Below are experts of layer 2 (counted from 0) of a mixture-of-experts language model. Rows are named router (the router's row for the expert), gate (a neuron's input weights, with its number), up (a neuron's input weights, with its number) and show model dimensions 0-255. Each number is 500 + 25 x the weight over its row's rms, rounded and kept within 0 to 999. Numbers have three digits each.
Before each expert's rows: "gets" lists some tokens that make up at least twice as much of what it gets as of all text; "mostly gets" lists some tokens that are sent to it at least half of the time. This comes from a sample of Wikipedia text that the model never trained on. Tokens count by the router's weight.

# expert 3
gets: " ", " May", " January", " October", " March", " November"
mostly gets: " ", " March", " January", " February", " November", " October"
router:493511561476444512536525526493495488502520479469497516507497487520480441511514512521530544492494456494469471523496496510559524463500474522462562514508490454524525490479495503493533475485485474516510560501487481504483540493497501511526480482488523484473488498476499510516442504507508511491530528485506522550485490522491513477493504506528506462484471479521507465498551519462526479511504477508511504557514473508446564504464498493439471510502510495468480483474521496494474483486495511499473548485521474467511475484528477463487510501511550466511504517542529499489447499479462488472476550518530538551488510458459509482494501512493512471499519475479526498501491495526538519510525491506461486466477461526498497505526506496499493480425539489538513500466460483519512522496492495
gate1:485511486501487515464520536457523512484528550524491453524476501502576478551439537511498509464463542494500466449551555487497507514511516488500493540487483538495486522487517514522510473505462517478490505495513514516485480504500494504460484516517501507502496512527470482532475514474492461470489524508478501475495492464512500522484479509514519492516486526499480522533473516461492530457515482482476467495499485483527482557515488488499485517505539477495442454511484469475500485538543496527509449521459495490489468484508498447432511520543526532537497465541512486504507519507514517494490502470468481489485515539489491465498469518502492471470513501478523490511515548495502487517492472510541502496527554499542527489490492492484481496505487536481483440509501482494486518582466514
up1:495532525502462488536470501501487454517473457517527517503512496499466543462517504518539467519486444511498519558476474524499495494476543497516512502503531515537496486494471514497509525510494477513501498500514493483501508555457497519559494476492497516513510449482496509510516473537508517497484464518511511508477483536496504468473496478485532515485508484487516509487498528538445505480511511503566531514502503489493506469529493496496519464550468501509557492533489495530485484475511473451494501460531488482512548501477486542538443453497497508469521530521501484533502473538483502499542495513523488489536510504463542494508496501489536534454510489550474512531476453555484534531440509488486479478509454488552506497496514502514492479483491498520518536459467533524532513448505481

# expert 7
gets: " was", " is", " that", " he", " as", " and"
mostly gets: " was", " is", " that", " he", " were", " also"
router:479473484488478492483514483507450460514545439487522486518518462501523508485514546510500512510486532476508511501499521536529490490507468504464528468514507474521523471512524492452492490502486516491511518504472519510461536488507518505502482476504502455480530527502544450536503501467479577526479475453458518515488480496488547519496478503510504465473492495512493484531494510480473479481514456506451498523492526474480488519455536499502475479492472464475459473472556510489514472468474483484464519519531488473545514498487490458487526470533547496493451509525539466493506487510473498466467486495483508485495528499445482508493546513553519464510539535491560506528489546471477523536491489470469479490512487530480469499536516545499471483497474502533498528509468499525500523495518503
gate1:520528537526481473498538510537473469524520555483491476458517473509510520512516539499477506463503478513512516481462505554522537527536510521542535530479475502483505486452553522484490538490489452524473480513493489536515483506513477518447539457525499497482484466493519509471485529486493516483508546509510523462498469471480502530484442510501471520488480492501544526505537491450504493539464511495495522506476452460495489530472512479522496502442511508495513492524500503526473508493517478507510499471502507498512475531504484448528533491512482502480515535501537515490481509487473499490530502547522556457510526518473494499477532536505496514481487484531482496544547455476469477492474454511452472480505541494479566518477516505467497475517548496503525497517460518511506510508479507
up1:489512519488491498445486499466463462535547491533497499524518536472508493521536554490500517467454477550509508513520472538490452487510487522500552537525492464436492543460488465479501531555522503532480512516461477524515481494522505473478556482519510444491473495484513507503537509532486520499542533488486547554481499485505498488502531496563496512486523498510507500474489537493527479502514521517485467507519491525509477483456498533515468459485487502524512483488520557535536503461504478485515497474512497470564485497477510499505459491480498536468514508488524480505497494559493460512465494485499505498506478509497434485539514528478480534474488479506534534500476503499465476492491505487493471511514494510478515476464499508501546501531494501494464512516542500544505522485495533

# expert 15
gets: "al", "ated", "re", "it", "ate", "ir"
mostly gets: "aged", "ied", "led", "ited", "ative", "osed"
router:501419507552493489514501481489457494515535471484520497504517473518515446472510501536488516543475506514455537506525502543492490490526480506483505487511500462500495458492507548520503475453469450546547499486512511472516510485467496498515511477510472490457521548520501500459529468497500513526519487467471520539471498512477492492543496513515517460457479471487465489532515522494496498534504561504499462504482489500482530557468511497524475505498478543489483452525520507475526507490533484501523493502513458475527522461495460470510526485515510455502487477556497514505441522485484524499509488491508483535538498481472508505481502522514529518471496535468520496522484518470528546502467465499483491485453474524485539520511514528490489510513479529498523502442518443529489492537505500
gate1:538515527535510513483507529486515487495549470504533481518447459501517518500532490473515506492525523488499543479509512530472511530457482464466489469462507470488498510463483501486515495459498506540502543538485471519495494457487507515482501491508510470529504506498494524461552488481527519504493506524540496503413506468511478503512524496536461516501484471428502491457488487481469489516538490537458511486492498517521497526485481500500497490483507501517506524515485487494477501474489514464463432525494551477500519518525481532515513491516509516505471524483474530477482490486523521440499543475513516492473509465493498512480530517470498499473490508487487485497475492545523522509468505483525474416478479507509497498499519463540491565462534470503506513497523539456530573493510491
up1:470496518503486496493501527517505499507489511543516480533487492483475515527515449523559467502492512510506449474517488505509514523465492495511486481515446533545512539472478500505527515499527506467492441534490488506515480520449466431512465500509512540558509523528499487482477553487485483489485486492485483478526506525532505489476502496488476501499503446471504478495515455439461531502528503475529467491506507434532500449478481489509521489492466484467510466478490497476501485491525480522476499550538466477483479508489527489444480503501499487491520522501522523535528498503486468483473538544493517473463554529511520478488475471512500449518516497500538526502487517532492547489533469476524498572480464505502505528524482512476526521508491525473503501503515520545537479500513507

# expert 5
gets: "ing", "a", "an", "o", "h", "u"
mostly gets: "ing", "a", "an", "h", "o", "ha"
router:477488537475462554532515496488509500502502499486497468496488454543519493504502522485489502467531487467477492516530463520500498503506463502526544551517469466500512492481593498521493483522513522496480504486483555503527512460478512505496516480508506524501497475495524469540478495489533527528478482511447512514488465540490477487465494511512503469504501507474455485476527539497497460551494467482458516539482471491471523498460519482500485488515496516473509512514513479497468524435496566490515556517508515484525493507499479493555495505508515485500463486566532455500486478482486492531494534475508492498489527528447483481470470486542494488562493505488520493494477480488535494521541488516492527492484547502468531523520475527470485502474488524523503527471486488488504505505558446
gate1:488501512520512509478517493496500504510513483493485472463520483528534466529499526483562521494523496512500497512500486517501503474528518538529489509457476512489484539508513520498563482496529525535532498516480509460526519453463486471497522503533454477482454523494504495518474514457484473486525519484502445498532540482454492452528428514492522512511513470473493487483467492522522512560488520462478490512464482491468513523500479505490463496463494463482450481493520509486472573557528506520507534510485514513452511551501502471494501469517492454489517466461501475478503489497504513528491553496543525478536520522480537507509475520472527509477509499503501481507530503479495505488543458554474503512532537495485493502512538484534497498523429504487489518460513512473504503493522479
up1:561479484524477454503477507500490488454525533485467508458484467465487529507463481462494486468445562500473473495514504528502482474439521556462476488530514481498508456492479479490498480492472530476512518536472507454513511476504491489502492528484496497490507502501509517499519498509464475479496532467483492503537559445459476493516486514514534492476485466545502508506480514491459509493522480523479533463505470496462499515511482482545538501497542532516541529447517508495545490489544524515512483522516539468481485496497494517504504520470529497495505522535469492452496505515469528480484496521489494528478463496519530498501489448546474451509494505546482557494506469497491507480489527444519490506475505510518491520498523486517470490491496504445528516502482529534476498536456493

# expert 0
gets: "t", "g", "y", "d", "f", "j"
mostly gets: "t", "g", " e", " en", "j", "d"
router:520519521491492490543514483485507477506500498475490500505492522520522445501528512511494506536498483451465505495517525529495534470536478510515519431503473471519499515488495468470535490478518489446516519521477559475534514528505501514504476492523488496491490485434501486458500475485527562519512471486486517531431515490484491507517484521521512446473475512501506504504521526490488472464528441471486519493524534447500511480493484500484474489492470520492482515535516569487471471527498541541518567501508478493517517499521494453469491461508530492504490508534528508491410536477462494516505517530518517471516529485491494513522536500513512479510481505486497512508496486475533524507451484492483554452483467496488491522521529481472493503467498493512493491499502494552490534503550510
gate1:499463518526485505502486470516499464536471498494533503501510503503479473484493500507515472457526494490455518518521523506503489555519522535520523566518488487497498489538494493494490500474498514508467490458525493483493524486489460465470519523472486499525499503479466495505483486508536487539491536448495541498485495506468489490470490495492441533504537543498517533523494470508518486531529469437461545490494486463503537544534540484482513512470486546533518484505519488501478482483479526502482554460489527518511497460519502525492500481486517565490492477490447494478522549490523505519510554489471484536556538488519447524531457502547527494503543559507506521494528486511497508532525503459427515477500478486522529475492525468500504468518478490502513512486484515480519490498497511
up1:487494480520460496464531485509489484522493513547468488456489516473504518505500512522515496480507468499444523490506456484498490505497476507562519489500476505452468480483517509513515548466464499514512526473511511510514490482529506464514523480519518503509493495552495496512560483517510531487479535495497514453524475518518517503540469464534499445509516531482507517504519511512465495506558516507447521496462534478503478513507503525515577546516478502539519511486504529501495492488532500503527496475513529487448546485465489481483434514477499516522490503549494492496530532517538493539552532481514512514538478485524502507456461498515483468492529487478493489471508467517461511519494513488455488485452502541506520497473515521506537480470548464489507509463470529456499461533478474

# expert 8
gets: "ic", "or", "is", "ia", "us", "io"
mostly gets: "ic", "is", "or", "ics", "io", "ory"
router:481500521519502504518472497512432493549501463516536515518507465521510504511519543515494512495477510481508513551552534491512519473495491523491501480519450473502465507483523492515510469528482513448477503482473496486479510478506508490508479519534450488478500510532490481524496515493553490498540505500498512567503483548485474504502523482523506516495483458511474475506482516476495517513493450472485446523493529490481579525443457551490474485515488530497498471472533549498506505475508509512483518504487500532507531498506553469494545481511493479525506535442523505488475490489500555476523502524487457524549517509479469490464497501515510467486512508483517551473460495460538545519499490473481507492503482505477490518491526492489479497494445502511523496450471497524487563519527466
gate1:480583504499463513488513487518520504480467466465526488527524538549490505468483459541529526534549522509489464493510488513491500460547483479519488508495477534537557504552516489523482501479504494462516514512483507531471503500504502456475506517543483507543504538519490487511514553523484476489520483514475484482478467471484460519493522519544498538507497489504473506485530548509497493468480528513489494499513463508474513471484487513510494543499515544435498469476491469494467496465466462519480515495483520499474477516467515477495523509514478518482509497477527506485468491484503466559547489463485527476474517546489531472511532518493506515466525470502513502488521481475521468511462510502529471490483470479495559495513499502479490555482517510504488435470462471470483524532481487
up1:500549515473473520480502495465502476458482549452480504491525500530491497536503516502499442528514516521508521458459480501506487480495531524512528533490496473510481539494475458496449519435520488455514466511520471490485520489534517511493451530517426500521508485488503489476489492514464488479521451445513480469486446458458520475507471510520510492477479484508518493484509518482479484527527505486537495470496500499500516485499483448500458549496489473476496517492461485526536519495466527520483452513446518485490477525492543503492487500515524492502539432523471510523493481487471498494528484474508476496503494480495502533520541497496483497489482524503515487466478479489512532520444530495540498485548478509446542517543528530483481467493512488457510479511490478513489466503510523

# expert 14
gets: " |", ":", ";", "\n", " |\n", "-"
mostly gets: ":", ";", " —;", ");", " •", " |"
router:472523568533472520524458510466474495490501527491498516504484470524509511507536530530479545508498512464463518517506486548504530534484491540496556517499484478501545515448539527445542496464516488475500520468462535497458500464520502498509494501528507482472508533510471478488480495496513512526519507494490511525481468523473521532497469519522519433507476510483477468523514504492518461467527519480508486505542502465453479512510459493483469501504474464480466500510517522495475528458521517485466548490530444436470477498495483460495483487527529488539509531487536435512495511469489527487483503504505493487480558518454510506479479526492545454509510520486526501503462502509519513494480495519482486480497478495494546524533500487515497484470508465510459499471471500530470512514496483
gate2:443493520490524500517490484520497466560485483458480516530534532523512496502461493466525497494477503527472529507472481507544473488479444481494486500488526524492481449456521498505512516476479519540526489551521495497521495505530483473474513433445500480468477511479515453494519492503481490476513472454474525556490511515509492457508459523516462489474528462506511508485447517491466504512458487508507522468494502502482525470508514500510482505481512521520540488516526504509509487527510463514465493502550455532476466510517508512521469499520498485482535462477530503543502466501504563491475482514560482507539523448512526510506498536470548482510486466507480526452488508514521470491485458493518489465504519512485521532518496508514470502499518494477526462468545532482534513509496467
up2:485527505539539507439504522545519541482507503480506549465460531540478513437484472438448524481493468486482483523533473464493462534510527508478501489475459531474507501507477479471526495489486497487524487491527482487515493500502487518441504494515527486514483533448514508528491500461499490499498491477532481470485489534545507509451503511519501480459529465500506532447506486473511516484531507491480484482575478457473505506494462497510477479488519529491516498493483511513477491535501500484508505446501486473479491533497466473505485537497547472531454455488477533473501495485517476562505486481495491500492517507476463483510526502531474474520500522497508520486531513472476560523456503537503488460497499482489491512533488526512505497497539514478544481517482474446502532485533501

# expert 1
gets: " the", " of", " a", " in", " for", " with"
mostly gets: " of", " the", " from", " his", " a", " with"
router:488467540473528552472487496499473516502535508468529474529500496527493484478528521508516516492499483513494519486497521513518522505518489509474555495533515485509522498518553478488508473505446505500554535478462556485538548469501530496506470469530521468500517555490515484497496492497534538522514464484505530533496522530503537520548482531535530506462507497484513491505547514484491508525499477549506493549458490478474574507485520533496468504514460469466503487504530528507503486474492493514487503516487465491494527479522504488492538499528520466525469573510512498481461513496453502468503514538478472500491494476499503462523491546488507508555540491483496497493478514464504524516431484496467530469504488498500508474506509513500454475512501498511488548508461483509458488468531461
gate1:491470466517584531495498509489486525475497484534501505466494471434443452496520485484493465474518507521498503481505522519497493467533474513513487487496530538494504503541498499495488528511520537525526476513504510497510459499481505517515487518465475444481473496531466462515493501492486510514519491495470515522502488448479526502514486532520479428454524510513470516524507479453485492470493501495522480514529524528504528502468471486515489504516506484486534488489480511539535501560473498524533551478494456510467525514504503505502499509466483544510498541490508463498504496495518496503523573521457474501477475519510478446514512494527488490481510467501528475538493506485494545553508471494547476520464503509471485511545525550512543503478500503520474493506467467489513504562510457
up1:507510488492459467532471449491492461502479476485481512534507542520540537512544530494510516506496487503482525501493487466536514516478502492483481495527488476476488533461531496496444494478539532486454488471490496527472551501453479463507472473493568522518516472460502511463502489514497512486511495508483510517497508502503465458469513479505521527486487489467481475469462482525465509497520522510495530514470488489494444499492547529528552490466486478503496486494526499477432466476531512513526461464527519503477514525465484488470505497528477477548520469483467513512458522507496511491498462483529479509490508502483522517531493497481500449463501557488505531435515477510511458483493511509486520518471507513505529438483497508507470535513516463505525503570507494512541536484485514

# expert 11
gets: "el", "ast", "all", "ach", "ess", "ob"
mostly gets: "ast", "ern", "old", "amb", "urn", "el"
router:481469521538484506505494494508474444501503488474513505511509526461489471512475509502492497481483520438443478473523496568555534493539510502491512484499458463513504512447521507466490523471493463490506537499491464467464506494463513496515498538572506472462527484501493494511496480530465492525537471459490521499474497523471516511492513534521558517468501501496502511515521507505493493511545501503493474516481489503472504503453525504516494481560515484509473459492515540526532476490465526540466506533527523480478478527520466475532497462539512479534471500541505496495497476492511536538479519484473509505475532488468474478477515511511507494532514511453492489527510510493464515536497514491495575467487454552498472487495501533472497464455485501522521515448475497487520489523516504
gate1:486449469488515493542509476520499517466480515482512474458487512483501489445494516521558494478476515512473488457584496502464522478491501477490509501480490487466478504520524482477529550493523493502475489479477486528522501496515525545498483469453502541521485479523496512488512480515505528481518506492566487497522531484511481510511457524481512492541479462539530459520519531513481504535498516466497512503503504488497510512496498520499538495515512485477517480506528508480496474469530488568565536470497496524464468529482502478505520452474452458499521530527506508496488514526479482521544519498516493503497523544497488541502464467455501454498462516506514496475474446484502480467491496469499500493530507508509477510515502491508504573557536501522526539488519473541542506533530487
up1:514515502527447504465507510466499490534553531486450501551472466557464521495521493469479459494519506471500517534485463461509528500436466490473481531533470478529491492513491531484488482471460494500517503518496489513511510481463452442484479513545512525511548503468502511487490522520473504501522450504479524470472490529466529486501537522529510533542536507483480512496468526522521522478508488503492480539518454534509493498466498511474468480540455498512518472526504491503480480517459513501481516524477478480510547484490485539515493526517494493526479456499543481520495478485529512492518536494479518488467480447443520495493525478514518515495528511472501503516542484545480504494477517512492488501492516506462524459493492507511502513478474527455460450525457519501495501493451537

# expert 10
gets: " \"", "S", "==", "A", "C", "|"
mostly gets: " \"", "R", "A", "C", "==", "The"
router:500488521496490502524533492479484433495523482478528493543458503486505465496489506543551535506464545470485494549529514514511533511517476509508561484500488477547536533496539490480487508540501477509491500506509553445494508474469511519488495466532484460491510520454503502494477490481492516507566480483500517501498496520446522565489457544541502491491500513527476492530507510505508485476493511484500508492482509492497489515491462496487495446545423523447509494485536528466515501492526502528494510502478481490545501492498502503490511459520525488503497535534531478491510441407511512521465483500515505536510510527523486454519466534493520480507498490499535492495491533478507510531469497504466506502498491495499493545497545521489485463486441510507491484492474490498509531511497470
gate2:480497485504487534494512539503498501539506526562497453510499525512509496476503475514487514516538527527526532443488479452492557471513489527470491473486502507486507492483468504495493475495502515516520510488501523525547514487484467502515501480507509508491520464515509479476499466514523485456518540532539511468474510496519525466487545531543502490515510481519525485497520521509487452501503533508507522517470535536508529453460493525485491489510473512538530524482518509514511518518471559477513462506495520429490474522487481455467472510495477513517446491522500515508469490478475475521493493486472457516482500540484482486512522521557540539467508474499472511488489551532491505497465459521501477461451492549473504485465494544504549488545520453491463474450471494478517511527485504
up2:495512510478504521516501474498494517475507464498492480562519504503499461482535498530508492496535507479508465509484493499523487478495499535542518536538468522485502492466452467442500532532477534485475448477518500520534470458527461498503520495471508523495513467508503484476528420496497535522472522547524512480523510492500524474489492484519503481531521509505508511524474543521507503483504450519472494537491491525505479464479465493478547496513491528542493468499522502494471539476508545509506495515495512480512540502417468469500512514503507483492482477527524491504529465493436495520480511516466495479494516522468485513476514511536556526488490487483500505495492489523533519501482466568447445509491477533478482508461512478494483456511485527526421482488494487477504527492485495

# expert 4
gets: ".", ".\n\n", " The", " In", " He", ".\n"
mostly gets: ".", " The", ".\n\n", ".\n", " It", " She"
router:492485547497458499516486476473492468496503508439510525526490510536528475484505495541516517470491495485502506499505489534563503512492513519449546466531484474479509525509527494497501496495517486483509459506486503441502540458503517529488481500480506508468494532475490451554484465487473528494492466481492507555498498500497471534524462500519516474484498500534475487506533494483496486534541456530485474490531482480468481487468465495451472497499506520494471491491485517468488496473511473492473519501504468491522509495493475508500484481554564472512463521499480448485468485496481536496460479474507496488527512503485521498479534538514551466509535492502565505516491466513485507532443511500481498461494438517463484503506535530490474494440500502540485523482438479530497545480498501
gate1:534533466553490502488520545458509526505496539480515530452474494505548520472467539538522553495504523522508497500495483520524504501508525493494529493547484468476459508546476477554509522493512495525490499516492537494475523517456508501501446553503472477494498493458501437504546534487476509551477521471465511527561475547527498512467549523485502494506489454499490507495501549494536463497511508512468476520519474494467530484522504456527473544484491472523485504508492485495492452525521486507510485516530535526505510493508499538487481529500491472523463464493509520526490483525489505498511515507509504488515454517513476531492511495541512489494507476512538509511485462504504530480488503501481519480507457501483488497547520493470470523497482522499503577472488525493517506501424481
up1:510489527451494504536496437508464488483482486520512459504524502491487469528507504467461424518487487487466474476550492503483524502486481464493446476484531515538498491460514534486490462490481489480542497459524486512485455489529488481522537490518486508522516465531466523534508473471502502498520479525540532448455528446509474560525485505488495488503483533464471495531491472492480526498499479474539500507474506473506468504456496488513511488490486530479503451477511514489523556468506511461554486497488493467505494502471499503499484441499505547480495519491508496518476523485523481490532487464523462512484487509490526462530491474496488531513483474494466507462536530502518504474532506556491455537526482492482544519485490505516531484471494507521513479523531489525484474522549482

# expert 9
gets: " B", " S", " M", " P", " N", " R"
mostly gets: " P", " N", " T", " K", " G", " R"
router:532522518494506508496543521460525466524483490485518513497498490539505429470535551540512521507478518481479499490490520508514538493495477536446545495530510474520522517498487491465515484475460492481523526477471485507502518495483488513497519469537510484478484520522503503557456488511495504491533458499486498523465515513480487512512478552520528500502492507490488497502549514514519491526510457515482491530523489452460505481483468487500480505515478466469502518496541511514490488445516525471448558499517491459516505504514485489536517456519551461536473531549502491486487494477500503501487502510535499503531495511440463476488484530497514443537562490496514513497476539509525519531446507492459527483495484504510511506514519517469488484475516473565516477465432490511474505475501473
gate1:465484514494530517546502464523520465476500459501505514476501482496514493476481488516496514532512502507519445462531506479506530503511515565516511505501504501479460490515507501502514533477469489436472444461532518502480513504534478546510523512558507508499517532540497516523538476526484517517528548554472479512472492501532464479483504463572520510464518476498511514472482500528500488517497480533502517498500508459543509498541521482469528489473452472516522498488515506487517508511490501482502527513493527460494460529517471470504517498502536497506490536502495493492520469444538515460505446511477501494493504467501505455492524503480521490456477488484475477491528540516521505506524502515485551498516523477521457499534469463511501485470485556544541526518547477477509464445513507
up1:514509493508536500463445553477496498517526507499511528445553452503582523500481521532494519497526506510509485476467479536519486547524545470495542495500470472520484510497520516516504449476526468495495510510495487540492509534471534523516493442470468489509502506521510489492534462482494495459497449464550494467516484532522525470475504534467523517488485454483506525531475460501490493539496459508526525544514471511473508480479482519556478509517511495485505504512502495487507526505544517458505476513517516505512465469498489515505493510474496524488485442510478487496484483465469507509496549511513510496518512565486484501492489511495491533518518510535485511485449524494531485475470541510491466476485501510498503493480507486520546501488513525482505461469472558494469506525443467

# expert 6
gets: "20", "19", "18", "10", "1", "2"
mostly gets: "19", "20", "27", "33", "29", "30"
router:511471521523467484505510503472495448496500511466525510503495487542504491474514530520548541485499495485497499540504510517568524478552509489457561484507490436503533523471518497489540499482480461467530491485506469505471494466499512494494511508512482466482527527468525485498497485503521511513539484464480502494464479534458518501510464503546527494463441485491493459493521508456538441508500531510486497482494494503492513517485487522470468491537504521491476515513516496462462495478511507479510539512519508449491550496505500439528535502525510480508469512509556471489500488436508490524476522499530498527534506488502496492492521535508518463516496492509559514513466501511497538514470453480481506461475452534480522521511504490499467522466483526545504489494479434489478496482537492
gate2:562478529516476502480499452501493471514534509537536486503501526464528504477541461528472482479478526502508475467479497526477513506490492478502537528550510512520478507484498466514481541512502509504504538469499490528545482508459488475488416522453514498525467522496521537513459509504461465532511508514481478492520481501497487556483511526510524507525469542488526501523458502571511530521511501460493519512476548484492487516476545490477515500502488537494519489508481481513455521511496534504507490494524507501458519479527509525482488520489479506482514524515453506535507481535488519560472442594511518497504491483527509510525475504476530497515474515535490472487498497468475488523500492510473509499492483478562492494511496496470480498531511477454450509479482485519498545479516484
up2:480476515483481499496487496458454517474493494468508470524520464490543472473465493490511511530485477467526462548527505508498492462534466533514543468522485504528536505488480501551552466491513488466430496495491536491468500488535496495476498531519492492496494502553476481466481510508464534511491518517499533503463481505494521497531499497476484520529526529499481487504443492490520498498527468509503463489498473527535525443527469491486492487497557498516497513529476464505510477505481525476540486533539468496496520511458509497489481544497518489492493502498498481477502498481464498502489515523459444475490548490476474470490459554466508505457483462513504499487568494480522525490509519463541463498488462527514514506484464501473488525468531539494530490479510475467576508497496512

# expert 13
gets: "er", "ers", "n", "c", "um", "ist"
mostly gets: "er", "ities", "ers", " acc", "ians", "ists"
router:489514523520485530512533487484492486487493533438475440480526427479518484491481537482493550498460495489517508532532517501529539546532482523504510509515471467531515498511518494473501475474515491506502482501490473452465477483492514458478496504516533506489493513475503495550487477489520550473478479484481498513483480529475514489522506554478491500461548492512496489489539559467501471486563516512498481504524536491462535524488467497505494488512528520516463500483546530470470508470544473495449507484480480483509492486508474477522533517497516464522526532535512480488466506475473495464482543517501470478496509450508477512499529508508494480532555473521517522530468523549486529534487474525495535482486507537495515498483477516469505448498485491527482481444501482541485494535498483
gate1:506512491492525458493543474524468464475488563495481479504499496501500484524480474500493500473505506481518542494489529508528464528529506486523483512492535494491475496488554493455556508485517508493455504465486552455497532522487507519518505515518497485509468517509524491548466432504516473469460512448514510546516523485493491507505524499496442542476450524498510521490481497465501521507544511531517516496515479477456515490538466444528526515505478466522505529487547501490499519522478488459545482532546487528485504501507505514470494542525486494502515502510518508508471453526484549524511485481449489504551514566497516457450466536527494462494504514516516518512477482493495512508507465507489470512543520498491506486496491482468503520464487472499451527490525487530514505495548501
up1:552497513465495488517534491513499491504470470505499499490512538527476489502552511489506520469510474529524476562501517486502496515483500465494441482508481478527505505533434461487558538496480534525470506480501496471523538508478454491477459476503512461451532502491495524503522520475518470551561516522508550503465515510507521517513478503517548467520538488499488486478481474504471482488511472513495467423492499474491516472545491509497496469524481539485467481469491511484472518523503494515517467499511489538508464477526474502521502519492483489522503475498488506480499522517532493490476448468510443475542493514541467507498499489511498513462508512540495478503487490510527478532560512526514517491515476502516542483500492544516467533510526517472468500494458474497497536504428488

# expert 12
gets: ",", "s", "–", " to", "ly", "/"
mostly gets: "–", "ly", "s", ",", "/", "',"
router:476520541457483544501480518478487488504493491499505440522513424514509505544519507497515519492495496504511525510485502553528532454504489510459514471516478474479520477548509539488521505483499468479531500513483485482485521474484549497499491490545526495508503527512548490517497488509489545482487441467473494498463493499505470519519491490522547472499511499517510470506533535527515497505528496490517495468524523481471516504478476462499476513550459455477470489478524546502454496492490522507473581489486455484492461531526461462528511445520513497535524531534506469515504504479490521523481506493518492486525510484485519466486504500498508500534545523513504499497517515506552506494499476488479525495505507502505516549535489476504515454464503526530521487501465488562485554506567485
gate2:521502505476449499510488494528500449484495498495538541513492511521519495497494517563482489496466473555489488515503517492488523513537469534468478478479507518477501489483504447491480518493528510463462465432462427495466489505494479502487528526548475492521510483508511499541503498441505514527465507497533560479472487510553513517497483471499492491528507504505477534489501476503446491523515509498494465495438497532510538485544507531531539495468528503552501541504499484458498495498531515477480463515477493506499544508500472486517483455522523471526513474501486539479500540495524500550504529500439440490537471546470528519519505504471524489477477494514524500489529482480526505501494461501522519495463501490493512495542481516539500491495501457502512539517470500495478489516515496
up2:463511483483500530521527502515489511491535510557532514530495511523486446547531475428479491492535493487528531504465510507498499523483508537515475467471486458527512461480524467489468509471504541538480465434501506512468515465487499531510478467534500496513518514491548480527503453495495467544496508480565491531469494488548475518476484519483542511549456511481448510499501528486469512482527525524490502505470502541538525469517531474489494516529532512508473477494502465473493476519528469471500492468476472492472553480482526454516514503462527515502539478483516474518542513495522508479499479504504539533518485523461530505531530477507508506488510496502543499470510482455520482490462502513525519509502458491548494493487486501479537486487516470498507468473481525496483510474518507